config = dict(
    d_model=320,
    experts_per_token=2,
    moe_layers=[0, 1, 2, 3, 4, 5, 6, 7, 8, 9, 10],
    normalize_top_k=True,
    balance_bias=True,
    lr_router=0.000463,
    norm_eps=1e-05,
    lr=0.00688,
    seq_len=512,
)
Below are experts of layer 2 (counted from 0) of a mixture-of-experts language model. Rows are named up (a neuron's input weights, with its number), down (a neuron's output weights, with its number) and show model dimensions 240-319. Each number is 200 + 20 x the weight over its row's rms, rounded and kept within 0 to 999.
Before each expert's rows: a language model's description of what the expert responds to. This comes from a sample of Wikipedia text that the model never trained on.

# expert 6
Middle syllables of words after p/pro/co beginnings, often o, x, os, ver, as in make-o-ver, Pro-duction, Braz-os.
up6,174,210,236,180,267,222,176,196,180,233,212,194,182,214,184,171,215,181,197,201,206,188,198,231,181,190,192,183,205,198,228,197,197,212,195,169,175,207,207,211,233,207,208,264,200,196,173,169,201,215,187,197,202,166,194,212,188,216,206,202,223,182,203,209,229,176,199,197,205,196,202,211,197,215,175,191,207,217,190,204
down6,200,181,202,207,171,191,218,209,215,172,182,239,209,201,213,220,210,226,210,194,195,201,223,192,192,189,193,194,175,189,176,183,189,168,225,235,211,224,194,217,170,195,173,131,214,214,205,211,210,222,209,200,216,204,221,196,211,185,197,203,146,190,205,179,175,216,191,168,187,167,205,184,231,181,230,228,191,193,213,171
up7,194,196,223,170,215,181,165,216,218,239,174,248,198,189,222,178,215,198,233,166,204,193,193,166,155,171,182,183,174,216,235,205,239,199,178,171,179,221,188,200,185,221,174,236,186,228,168,206,189,214,210,216,201,208,206,198,237,185,216,196,218,222,200,241,230,216,236,183,198,205,198,181,211,218,169,169,183,218,194,233
down7,183,220,197,212,186,201,218,195,194,196,189,213,187,204,186,223,199,209,218,179,183,181,194,201,218,187,225,199,234,176,173,204,191,200,209,215,201,196,216,197,198,169,210,200,224,205,197,170,217,187,184,195,213,212,205,216,189,221,215,156,200,186,228,183,199,172,211,190,202,184,201,204,155,170,184,200,192,195,185,181
up8,178,202,196,224,192,208,176,208,163,190,222,168,215,200,164,179,168,193,197,208,204,211,231,175,207,197,237,219,186,205,200,210,186,221,201,230,166,191,191,218,201,210,208,201,232,184,249,248,181,207,211,214,190,216,198,193,212,183,191,220,211,177,165,198,222,183,195,184,191,206,181,189,210,214,208,188,182,183,215,170
down8,193,210,203,165,215,204,191,211,214,208,188,182,192,172,237,222,198,203,200,153,219,190,181,212,193,214,182,214,210,204,191,191,201,191,188,188,223,195,182,181,193,183,208,209,173,230,175,151,198,202,207,176,165,174,173,171,195,205,201,195,213,156,239,191,171,208,222,219,191,187,224,198,208,169,209,204,216,202,166,218
up9,172,199,234,239,214,226,215,210,183,206,171,178,200,183,213,205,188,216,226,178,202,214,202,212,198,237,223,182,195,208,212,176,225,177,182,214,210,205,206,194,173,200,202,217,216,219,199,189,210,167,180,208,171,210,203,214,211,189,215,210,219,195,194,211,209,192,172,197,173,191,201,212,187,203,183,154,230,204,200,202
down9,202,202,194,197,175,182,186,208,216,204,212,201,229,231,173,173,227,200,177,217,218,207,180,199,197,193,199,192,215,175,209,201,215,193,171,193,214,206,161,234,218,221,225,223,184,242,167,200,212,243,194,230,194,168,207,180,188,220,180,200,187,185,211,202,191,237,195,175,235,227,189,189,208,194,213,224,190,210,174,202
up10,219,198,232,185,171,206,198,210,223,209,195,209,200,202,214,212,218,221,204,195,217,208,199,203,203,187,174,229,185,189,238,219,218,201,214,173,172,168,219,168,200,215,181,218,183,196,213,217,209,195,209,175,190,182,201,187,232,209,206,204,178,211,195,194,177,169,220,201,190,174,209,179,214,204,201,214,205,210,175,189
down10,213,204,185,188,205,205,211,195,193,201,201,197,181,219,183,215,198,168,223,196,197,202,188,234,197,196,208,191,192,213,144,185,209,195,206,238,234,229,225,251,204,232,202,190,225,209,206,177,181,192,181,217,206,215,186,245,174,190,187,191,202,225,195,228,195,228,184,183,235,232,218,177,179,168,175,172,206,185,210,185
up11,185,194,216,192,165,223,202,182,202,187,170,211,222,215,228,196,220,188,168,205,183,234,184,255,221,232,190,213,230,168,206,172,196,175,202,188,186,190,189,221,184,223,181,217,207,215,179,185,184,195,212,225,203,224,191,236,224,166,216,218,196,235,215,203,177,219,198,191,216,175,222,212,189,186,196,196,205,183,213,203
down11,185,184,168,201,233,162,212,187,210,205,197,190,174,182,191,215,184,237,250,197,215,181,220,172,189,167,209,189,193,225,193,202,184,208,184,201,203,211,206,211,207,199,199,183,203,191,233,185,209,211,195,187,203,177,216,174,185,218,197,219,199,197,210,204,195,178,199,209,185,247,209,171,240,188,214,188,222,186,189,189

# expert 20
Vowel pieces e, i, ri, ci, ni, son inside words and names, such as stor-e-house, all-i-ance, G-ri-scome, Ander-son; also he.
up11,165,202,204,196,209,184,202,224,204,215,211,234,155,185,202,184,170,201,232,185,205,230,214,213,191,151,206,217,216,195,203,174,231,176,202,227,201,149,199,215,199,212,176,184,215,223,151,219,185,186,200,204,195,246,209,236,211,206,232,200,192,206,182,196,207,170,189,195,214,218,187,178,183,182,213,193,195,210,183,198
down11,231,229,210,207,164,188,213,175,213,191,154,213,208,190,201,202,226,198,171,189,156,197,167,189,215,229,212,159,206,223,215,210,184,221,169,165,183,270,183,189,194,174,234,225,189,214,215,208,212,211,176,191,190,187,188,199,208,200,193,191,203,192,219,212,185,209,200,236,203,168,229,204,218,204,188,207,192,200,196,186
up12,237,202,184,206,250,219,195,202,197,198,215,217,206,194,205,148,192,232,182,210,217,208,220,157,180,167,196,204,227,234,190,203,203,191,170,213,187,259,189,157,222,211,182,192,192,243,197,178,193,231,198,186,210,213,177,188,196,206,203,157,196,213,221,224,188,223,179,196,235,194,193,203,231,192,190,233,196,169,252,238
down12,191,196,191,190,173,187,214,194,192,162,187,201,190,216,212,240,180,190,192,183,199,205,170,228,194,197,197,189,190,175,237,211,196,207,223,194,222,142,233,215,185,204,188,201,191,173,208,235,181,213,192,212,176,180,224,198,207,192,178,248,228,189,195,209,205,199,189,213,194,178,216,209,173,213,186,212,178,212,182,197
up13,214,215,183,158,189,188,193,225,186,218,219,205,189,188,240,194,248,207,170,185,189,214,205,201,187,193,222,182,161,185,226,183,196,208,196,189,200,217,212,230,204,187,168,214,215,215,225,223,231,214,214,233,218,192,158,201,177,195,200,172,172,228,192,191,185,233,171,183,206,215,197,212,183,196,176,195,187,194,187,218
down13,206,199,214,242,211,226,218,205,188,192,189,178,196,219,174,193,158,163,221,207,221,192,199,186,206,214,159,192,224,202,164,230,174,188,210,222,228,171,185,174,192,194,217,164,189,169,196,193,170,210,192,205,168,158,250,194,229,208,216,249,217,194,197,182,207,166,212,235,194,213,219,185,221,200,219,184,226,189,202,206
up14,181,207,207,197,216,204,218,207,181,241,203,184,211,192,185,233,221,201,235,189,157,195,227,216,219,231,220,195,215,183,201,207,187,208,169,203,165,193,198,213,188,222,187,214,179,235,189,194,170,194,222,208,229,194,226,189,199,205,211,196,201,198,218,225,211,184,182,203,189,219,200,204,174,221,222,148,209,211,195,210
down14,230,200,181,235,179,200,177,201,193,170,186,227,209,230,229,184,197,170,154,219,209,214,175,160,223,190,209,228,180,219,194,182,191,174,251,192,206,209,184,190,190,188,213,179,224,200,227,199,207,186,196,210,158,184,158,193,175,198,185,187,206,209,185,192,172,211,194,213,220,183,190,201,223,166,205,226,207,175,222,178
up15,163,219,217,178,191,202,210,181,199,196,167,215,211,148,206,196,221,168,138,170,185,199,178,237,189,202,187,233,208,210,192,236,160,217,183,241,191,180,173,205,196,197,208,187,217,195,194,181,190,219,212,194,200,200,188,204,220,217,185,205,219,182,170,222,228,196,223,218,211,177,160,214,199,186,208,193,206,226,205,170
down15,232,186,221,199,188,195,175,228,172,192,216,180,198,193,204,231,160,224,204,235,198,201,235,181,221,180,215,188,204,192,216,149,197,190,222,180,217,228,232,180,223,225,205,213,178,228,176,190,224,187,196,210,206,174,202,207,176,203,215,180,193,222,205,203,151,256,215,190,180,216,218,210,162,205,198,212,188,184,187,214
up16,225,190,176,223,209,179,211,201,148,222,225,216,205,149,189,228,187,202,219,182,220,204,191,230,210,208,234,165,209,192,180,187,181,203,200,217,210,219,238,167,215,175,200,204,188,200,166,215,222,208,207,187,190,215,197,195,152,180,189,214,197,177,235,172,195,215,208,165,221,218,221,226,191,164,211,193,227,201,197,239
down16,174,183,215,171,190,204,182,185,238,173,165,172,212,246,186,177,202,186,195,203,195,202,211,177,205,237,179,227,191,202,210,233,200,202,204,184,189,174,184,213,183,227,200,261,225,214,209,188,182,213,180,233,195,181,199,234,217,224,183,182,197,229,204,230,202,181,209,202,192,193,199,173,159,242,180,181,188,188,219,168

# expert 27
Standalone space tokens between words or in table cells, and consonant pieces like b, m, p, an as in herb, Bank.
up6,208,186,197,173,189,178,174,198,217,207,200,206,200,213,220,211,197,176,171,188,204,219,201,226,240,174,249,179,207,191,226,228,203,184,222,253,175,204,222,228,209,192,191,201,176,187,225,196,245,235,196,213,228,227,203,218,176,188,190,205,203,211,202,183,164,210,204,198,187,219,223,193,193,225,190,218,195,182,196,223
down6,190,215,224,217,197,229,249,210,168,208,219,174,199,181,187,171,200,204,226,210,190,181,199,168,176,229,177,204,182,192,189,187,209,215,196,150,213,193,173,166,179,202,251,189,219,203,182,203,158,170,207,218,191,181,215,173,230,203,221,184,171,163,225,213,240,191,200,210,218,171,169,181,201,191,216,181,197,225,210,185
up7,246,192,206,175,199,146,173,206,195,236,192,222,205,179,187,226,174,210,191,165,208,217,182,202,244,185,139,204,191,212,232,214,188,181,199,200,206,158,192,195,201,221,199,208,255,192,186,204,222,168,236,189,218,217,219,202,181,238,154,200,191,219,189,211,196,184,187,193,177,198,229,210,197,186,196,217,216,209,201,189
down7,174,185,203,234,206,252,219,212,186,182,199,205,193,216,214,181,233,176,199,227,180,188,236,221,145,202,263,177,197,194,172,188,228,199,214,193,205,236,171,211,217,159,185,193,135,194,217,187,218,222,208,212,197,160,209,203,212,180,207,211,187,166,200,187,204,199,202,236,201,199,212,195,176,220,203,182,142,175,210,195
up8,194,154,230,181,220,200,198,211,232,206,173,196,201,193,211,191,249,185,195,215,233,225,184,175,216,217,171,175,179,192,192,211,216,192,211,178,158,178,210,204,210,209,223,234,195,213,215,209,216,187,189,192,214,248,189,191,201,185,182,166,253,243,156,202,190,163,218,200,201,199,173,211,211,189,171,225,142,175,221,256
down8,179,198,170,205,166,213,209,177,176,182,215,206,162,214,164,211,149,199,169,202,153,174,218,218,191,170,214,215,207,212,206,177,209,216,196,224,213,221,187,169,223,190,168,192,192,188,212,227,199,228,213,190,200,174,249,184,202,178,169,221,155,182,228,201,200,218,183,211,219,220,231,207,185,181,225,183,236,196,191,159
up9,223,228,169,210,198,200,159,238,198,225,168,155,190,197,187,210,178,226,208,181,184,197,162,244,224,192,198,185,183,196,203,212,231,210,183,206,172,211,227,184,200,165,178,215,219,197,233,188,198,203,204,244,163,217,196,213,162,192,200,210,247,203,207,200,158,217,204,216,203,210,176,222,201,201,199,210,173,188,191,215
down9,164,163,247,174,207,230,218,177,199,172,220,240,200,213,213,192,191,179,196,240,213,188,228,159,174,229,220,207,215,187,193,202,181,198,188,198,202,169,198,202,208,231,207,200,200,207,161,208,185,192,173,154,228,161,198,188,216,182,200,170,164,217,202,186,228,176,214,181,179,198,195,193,187,218,195,202,237,250,194,180
up10,201,213,146,202,166,175,190,211,210,193,212,171,211,209,199,219,192,218,188,164,215,193,178,184,206,199,219,228,198,168,166,181,217,196,206,196,165,173,209,190,241,195,187,209,215,179,219,170,151,200,213,203,215,187,214,195,222,218,223,235,191,209,182,190,229,181,196,234,194,200,213,218,253,205,214,203,200,178,200,214
down10,222,202,240,201,239,223,191,179,199,198,189,215,199,170,196,175,197,186,194,234,174,212,203,212,195,204,175,185,211,224,205,190,207,215,178,200,238,203,189,204,149,199,196,182,193,198,200,229,219,180,199,202,185,219,176,189,193,196,161,176,190,192,209,218,166,196,189,198,238,217,188,189,180,184,162,177,190,226,223,200
up11,199,224,193,211,230,199,238,191,224,212,202,179,192,224,198,206,197,144,232,210,167,201,166,228,193,211,191,180,206,214,204,177,195,205,253,208,227,181,209,200,213,163,201,185,201,172,226,203,217,220,182,222,199,220,161,200,188,214,187,203,184,185,204,198,195,203,209,178,174,198,194,177,210,165,205,181,210,216,187,209
down11,205,166,205,195,180,193,170,198,200,195,190,220,205,189,216,180,214,241,164,188,237,202,232,178,192,220,207,211,183,183,193,229,200,212,159,192,183,217,197,195,161,225,202,215,205,235,194,204,180,154,194,188,208,196,210,203,203,181,198,191,197,218,209,221,176,183,208,222,221,218,210,237,192,221,199,207,211,151,213,191

# expert 16
The connectives of, and and or, plus adjective endings -ic, -ical, -ative, as in artistic, pianistic, Battle of the Atlantic.
up0,209,208,223,229,217,170,183,184,214,207,199,197,215,210,204,203,160,187,202,182,193,235,171,211,176,222,228,178,176,211,221,177,197,205,170,177,194,177,230,232,172,191,172,187,170,173,237,214,190,193,190,198,235,201,218,211,209,190,225,212,194,174,191,219,200,221,189,196,172,182,213,197,185,221,215,210,202,191,208,223
down0,175,220,199,175,186,219,224,201,187,184,199,209,197,183,222,201,223,212,184,208,188,187,212,188,199,145,179,199,223,200,189,225,203,200,230,227,203,232,174,168,230,217,206,214,232,197,156,177,173,221,194,233,184,189,157,188,194,222,179,195,196,213,225,191,187,180,203,201,226,192,191,194,203,172,211,194,186,217,185,167
up1,215,229,185,170,200,244,177,207,233,199,198,213,194,216,214,228,202,219,186,173,195,194,197,205,214,225,217,188,208,183,189,171,169,211,220,199,179,178,201,199,207,218,185,230,173,216,173,195,249,207,204,202,170,202,193,214,203,209,183,183,182,216,170,207,202,196,192,204,218,205,215,219,185,189,220,159,166,220,213,199
down1,215,199,219,226,178,170,226,192,178,204,196,185,186,198,182,201,197,210,210,193,207,193,223,175,167,183,199,219,185,235,195,197,200,191,180,203,195,225,182,199,186,171,203,170,207,178,214,195,163,187,197,203,219,212,227,195,201,187,202,217,201,189,253,176,219,204,213,188,176,190,183,190,207,192,185,226,232,197,200,213
up2,153,192,220,200,179,186,233,213,214,225,179,196,170,205,203,181,193,178,210,195,173,200,207,198,192,212,218,189,201,201,194,209,178,186,180,250,215,207,185,158,186,178,222,159,220,187,236,203,235,252,196,232,232,199,190,213,205,228,205,211,193,204,191,197,211,248,228,211,196,215,206,203,199,223,216,198,208,198,179,212
down2,233,193,192,216,222,212,179,214,185,176,219,213,243,211,201,214,191,193,203,222,194,220,207,190,217,200,186,198,193,220,185,195,206,196,200,163,161,217,225,253,231,245,159,233,183,204,172,195,136,131,229,189,170,235,208,200,187,161,230,196,201,192,193,190,196,186,197,200,194,199,228,191,208,184,207,196,165,196,194,218
up3,175,159,200,245,188,181,255,216,201,200,176,215,173,195,218,205,182,219,184,169,230,185,214,196,206,189,228,212,205,191,198,162,153,171,194,222,201,213,173,203,216,186,181,200,205,216,188,181,214,209,193,217,214,138,170,181,193,204,213,203,217,168,229,162,223,197,185,226,186,181,170,213,209,171,182,217,213,179,220,204
down3,219,222,183,166,218,224,174,184,189,228,208,215,245,211,201,174,233,175,242,230,181,197,201,197,193,215,175,190,201,201,209,223,228,225,199,183,199,174,209,194,206,214,253,221,188,205,226,198,181,196,206,174,200,236,241,214,204,186,191,177,193,212,180,238,191,183,199,189,220,210,236,179,212,229,210,174,209,237,163,170
up4,202,196,214,188,179,224,209,219,208,223,206,252,200,208,222,196,215,232,216,193,220,166,214,180,176,201,165,211,217,215,186,196,176,189,185,202,211,183,200,212,200,193,209,168,217,173,201,191,203,200,194,236,158,209,177,163,227,226,214,219,161,175,229,192,190,176,205,198,192,162,224,202,236,182,198,223,208,183,230,176
down4,202,206,207,216,232,156,174,174,205,167,229,160,178,182,209,185,179,186,196,219,194,188,216,235,196,195,226,195,227,192,187,178,205,212,199,183,208,229,207,188,193,189,190,216,199,188,217,200,191,169,183,164,226,195,225,227,190,187,179,180,234,223,136,197,185,202,199,192,204,198,191,181,196,204,187,181,205,212,165,210
up5,197,194,228,196,223,223,211,199,210,216,191,191,186,205,212,181,153,237,219,199,195,211,259,179,226,217,191,244,202,192,230,189,205,224,203,173,228,211,217,223,199,194,206,194,199,184,191,205,172,229,195,185,192,205,214,194,211,194,193,197,226,209,205,207,189,215,189,213,208,216,177,214,166,198,185,180,209,184,175,169
down5,186,210,154,227,175,176,191,195,206,188,180,205,207,217,188,198,223,147,188,210,230,217,153,230,156,176,191,148,206,168,198,208,230,175,182,211,179,208,187,198,193,219,206,215,203,204,217,197,221,185,220,212,202,189,212,212,188,226,208,234,176,193,181,202,208,202,205,192,183,150,222,199,215,208,222,207,161,199,231,225

# expert 17
Word-interior pieces like in, il, el, or, ter, us, va, following an earlier piece: with-in, win-ter, a-va-ilable, ab-el-ian.
up11,196,178,213,179,171,206,210,214,177,192,206,175,180,167,212,208,194,257,206,173,226,204,191,169,189,192,198,200,202,197,228,248,204,207,239,208,220,230,202,237,174,211,168,177,219,201,175,227,202,173,216,210,178,200,194,169,200,210,226,202,162,185,240,217,207,223,176,199,209,174,190,196,226,217,231,173,191,199,207,220
down11,212,227,156,182,199,179,205,213,213,246,191,208,188,232,180,208,194,144,208,231,197,193,173,232,189,195,215,185,187,176,161,185,207,172,189,212,169,176,200,155,212,212,231,186,182,177,213,203,208,221,180,193,202,217,215,227,176,181,191,208,234,235,173,180,195,197,214,184,181,207,198,191,141,162,185,204,232,195,193,146
up12,206,192,197,204,180,230,179,191,221,220,192,185,212,164,148,194,182,205,196,195,233,214,166,189,220,185,154,214,223,185,152,234,230,205,244,219,208,182,209,171,201,211,219,172,198,161,208,242,211,206,175,209,193,188,168,180,236,171,212,215,231,177,190,192,193,215,171,163,193,223,207,231,217,190,207,213,215,189,179,209
down12,180,177,216,194,212,190,231,200,215,180,195,216,188,231,250,230,223,193,198,221,182,203,214,211,186,182,210,204,200,189,229,188,201,192,196,174,157,220,217,198,189,203,189,207,232,227,201,184,214,207,200,203,213,214,218,236,136,216,202,196,167,181,196,205,210,190,196,221,200,186,192,183,193,204,211,146,193,236,210,199
up13,210,188,168,219,170,246,188,186,210,178,173,215,202,221,170,214,183,187,224,213,190,188,194,168,204,220,220,197,212,223,210,234,158,193,210,228,214,215,188,170,200,199,194,197,203,143,209,222,208,197,205,252,215,192,217,197,217,214,180,187,190,170,216,183,216,192,173,176,208,181,188,226,204,183,232,234,188,197,248,207
down13,164,222,202,190,241,188,206,219,219,208,238,160,193,166,237,204,167,219,183,169,219,219,189,222,182,182,174,231,207,158,188,188,207,213,141,198,207,189,212,234,193,185,205,216,219,240,187,189,163,193,164,187,221,196,176,199,198,197,200,207,245,231,165,182,203,192,214,208,220,205,182,209,180,230,182,177,199,201,173,181
up14,196,176,212,185,186,180,193,171,201,173,236,203,181,197,189,225,223,195,207,222,208,186,209,209,204,170,215,243,202,212,170,231,225,208,210,203,230,203,176,204,215,228,191,144,181,189,230,167,172,227,219,179,185,218,193,234,216,193,180,216,255,189,207,212,198,213,229,210,227,193,194,186,215,220,213,238,211,216,224,158
down14,206,215,190,209,187,225,163,218,190,208,173,187,182,201,215,153,223,216,200,194,228,197,196,173,224,215,176,183,206,229,249,211,168,199,169,174,185,175,231,176,206,204,212,245,231,207,209,205,212,196,176,223,217,208,185,163,165,192,170,190,159,219,214,199,197,200,171,207,173,200,211,221,182,162,201,179,180,202,187,215
up15,175,168,180,163,192,209,215,185,204,220,199,167,186,211,213,199,193,189,208,209,180,250,168,202,228,218,204,183,214,228,219,188,156,174,207,208,173,235,179,211,200,179,197,184,183,170,198,251,227,185,184,172,187,206,192,226,216,187,217,203,209,202,183,194,216,216,143,206,203,186,193,185,178,197,180,203,186,186,190,203
down15,226,219,225,205,218,197,193,214,207,208,180,227,205,165,199,214,186,215,177,168,226,170,225,186,167,186,170,219,217,177,204,201,218,199,196,219,197,171,211,162,179,194,194,229,202,242,181,162,194,226,228,220,187,217,213,188,194,207,200,207,208,198,237,200,168,171,225,158,176,190,188,216,205,215,220,207,201,226,220,196
up16,201,212,174,208,197,206,183,190,200,199,204,220,164,233,223,190,171,199,191,210,194,214,181,199,201,199,168,159,192,227,192,219,250,218,195,223,208,211,193,238,194,195,162,173,227,168,197,221,168,201,226,202,184,191,181,201,174,212,180,174,198,205,197,202,218,207,208,217,195,191,202,215,209,232,187,230,192,220,216,193
down16,187,206,199,202,213,205,214,205,192,205,211,189,241,160,184,208,211,189,193,186,182,174,214,217,178,182,245,221,208,184,234,168,163,165,194,191,190,201,209,185,194,239,227,205,223,210,235,183,217,206,178,205,205,210,216,203,185,184,195,228,197,219,225,214,210,192,198,205,213,221,192,212,194,182,192,188,220,187,177,213

# expert 28
Bare space tokens, especially empty table cells, and pieces d, f, on inside or starting words, as in suddenly, bidding, food.
up6,200,213,226,212,193,211,194,226,195,182,217,183,196,227,194,224,184,219,224,207,232,202,208,196,188,210,185,189,196,224,190,209,209,159,207,159,197,204,219,196,228,211,259,195,204,187,196,184,219,190,170,211,200,163,205,188,175,197,167,241,189,205,182,198,207,199,190,204,195,175,229,180,173,198,204,205,197,211,220,199
down6,192,188,186,196,212,196,232,174,203,215,175,198,233,180,204,180,231,185,180,195,167,228,203,232,198,197,220,219,204,189,220,201,192,213,197,241,190,210,178,192,179,192,119,226,188,238,177,207,176,205,213,203,221,225,168,210,224,221,219,192,178,202,213,211,216,217,172,216,193,207,211,191,203,206,206,213,188,178,203,179
up7,204,187,207,210,163,175,177,178,208,220,196,201,211,178,167,191,209,165,201,228,192,186,171,171,209,224,227,175,211,167,187,215,200,236,161,222,213,170,223,198,193,187,204,216,233,193,149,195,183,204,171,215,207,200,206,210,204,218,186,192,185,184,207,185,194,215,207,175,173,225,196,167,238,186,208,183,204,181,225,194
down7,213,216,194,207,221,229,227,201,198,155,225,205,207,202,239,192,192,225,201,165,205,214,213,227,177,185,174,203,178,236,189,170,203,183,240,178,201,233,182,166,213,202,220,197,199,211,248,208,195,189,224,193,223,221,193,196,182,198,228,218,188,205,185,232,212,161,194,235,211,179,192,221,183,219,195,229,188,217,183,215
up8,205,175,211,182,181,191,182,226,205,186,181,202,171,181,195,192,216,193,154,216,214,204,200,215,197,170,182,213,184,176,168,209,216,174,213,186,209,206,203,214,178,197,212,205,198,177,188,222,182,175,191,190,178,194,201,241,201,184,174,152,193,220,208,183,202,181,178,170,209,223,187,198,185,206,212,198,162,243,194,211
down8,198,230,190,213,215,223,219,182,178,191,215,230,227,208,204,218,197,203,238,193,170,190,215,183,188,258,200,173,215,239,222,177,180,201,194,200,210,204,175,173,226,183,203,192,213,228,216,212,217,190,217,207,215,187,197,176,202,208,200,241,231,185,186,186,227,214,196,212,176,182,202,216,214,196,205,193,205,166,214,187
up9,241,195,178,195,208,191,203,183,208,194,219,195,180,186,196,210,197,237,224,192,199,172,208,177,182,206,179,185,205,180,192,178,217,235,194,226,169,216,202,189,196,165,187,171,216,175,220,200,208,190,205,212,171,191,177,212,200,168,203,201,171,226,172,195,191,248,201,225,177,188,197,220,219,195,209,215,184,225,161,194
down9,200,194,212,220,195,202,181,234,191,225,178,217,208,176,190,184,187,195,190,193,196,251,193,216,193,185,190,209,167,228,181,205,222,230,194,182,188,188,204,225,175,231,190,209,183,199,197,202,206,201,200,210,220,224,216,225,235,215,213,223,218,203,214,217,188,221,210,221,234,193,218,185,202,182,200,202,252,175,218,215
up10,182,196,235,223,204,213,185,178,189,156,192,199,183,187,188,211,184,207,215,222,176,189,192,210,230,195,178,226,182,190,195,222,201,194,229,193,227,209,201,202,194,199,215,219,206,210,244,185,184,259,188,202,197,200,201,214,185,184,195,179,187,214,175,210,194,204,186,197,182,194,191,207,166,173,189,192,198,195,165,202
down10,226,165,192,198,188,192,228,198,214,232,230,209,238,195,260,203,223,196,176,175,212,215,226,179,177,199,226,197,213,216,178,193,194,233,189,220,172,196,183,189,176,223,180,176,203,212,173,207,220,176,180,192,214,230,209,191,190,214,216,216,183,192,235,217,211,215,226,192,228,200,199,221,220,232,207,223,207,238,228,196
up11,190,222,212,189,204,241,186,181,187,194,182,188,200,200,189,219,194,206,157,233,176,194,216,207,197,179,195,220,217,171,228,212,196,216,181,206,204,160,206,206,195,193,233,164,184,195,193,211,173,196,176,175,189,219,192,159,210,211,175,248,171,192,207,201,209,202,184,189,198,205,173,193,206,190,206,177,189,163,258,206
down11,208,188,169,229,177,173,183,187,204,197,181,195,185,241,199,220,146,196,201,173,204,195,188,188,190,214,190,194,170,195,195,226,168,199,217,190,219,232,212,208,232,219,187,207,202,201,208,208,183,199,205,207,204,174,174,240,208,192,227,133,233,203,196,159,194,200,228,211,182,211,215,213,212,194,184,213,179,242,193,193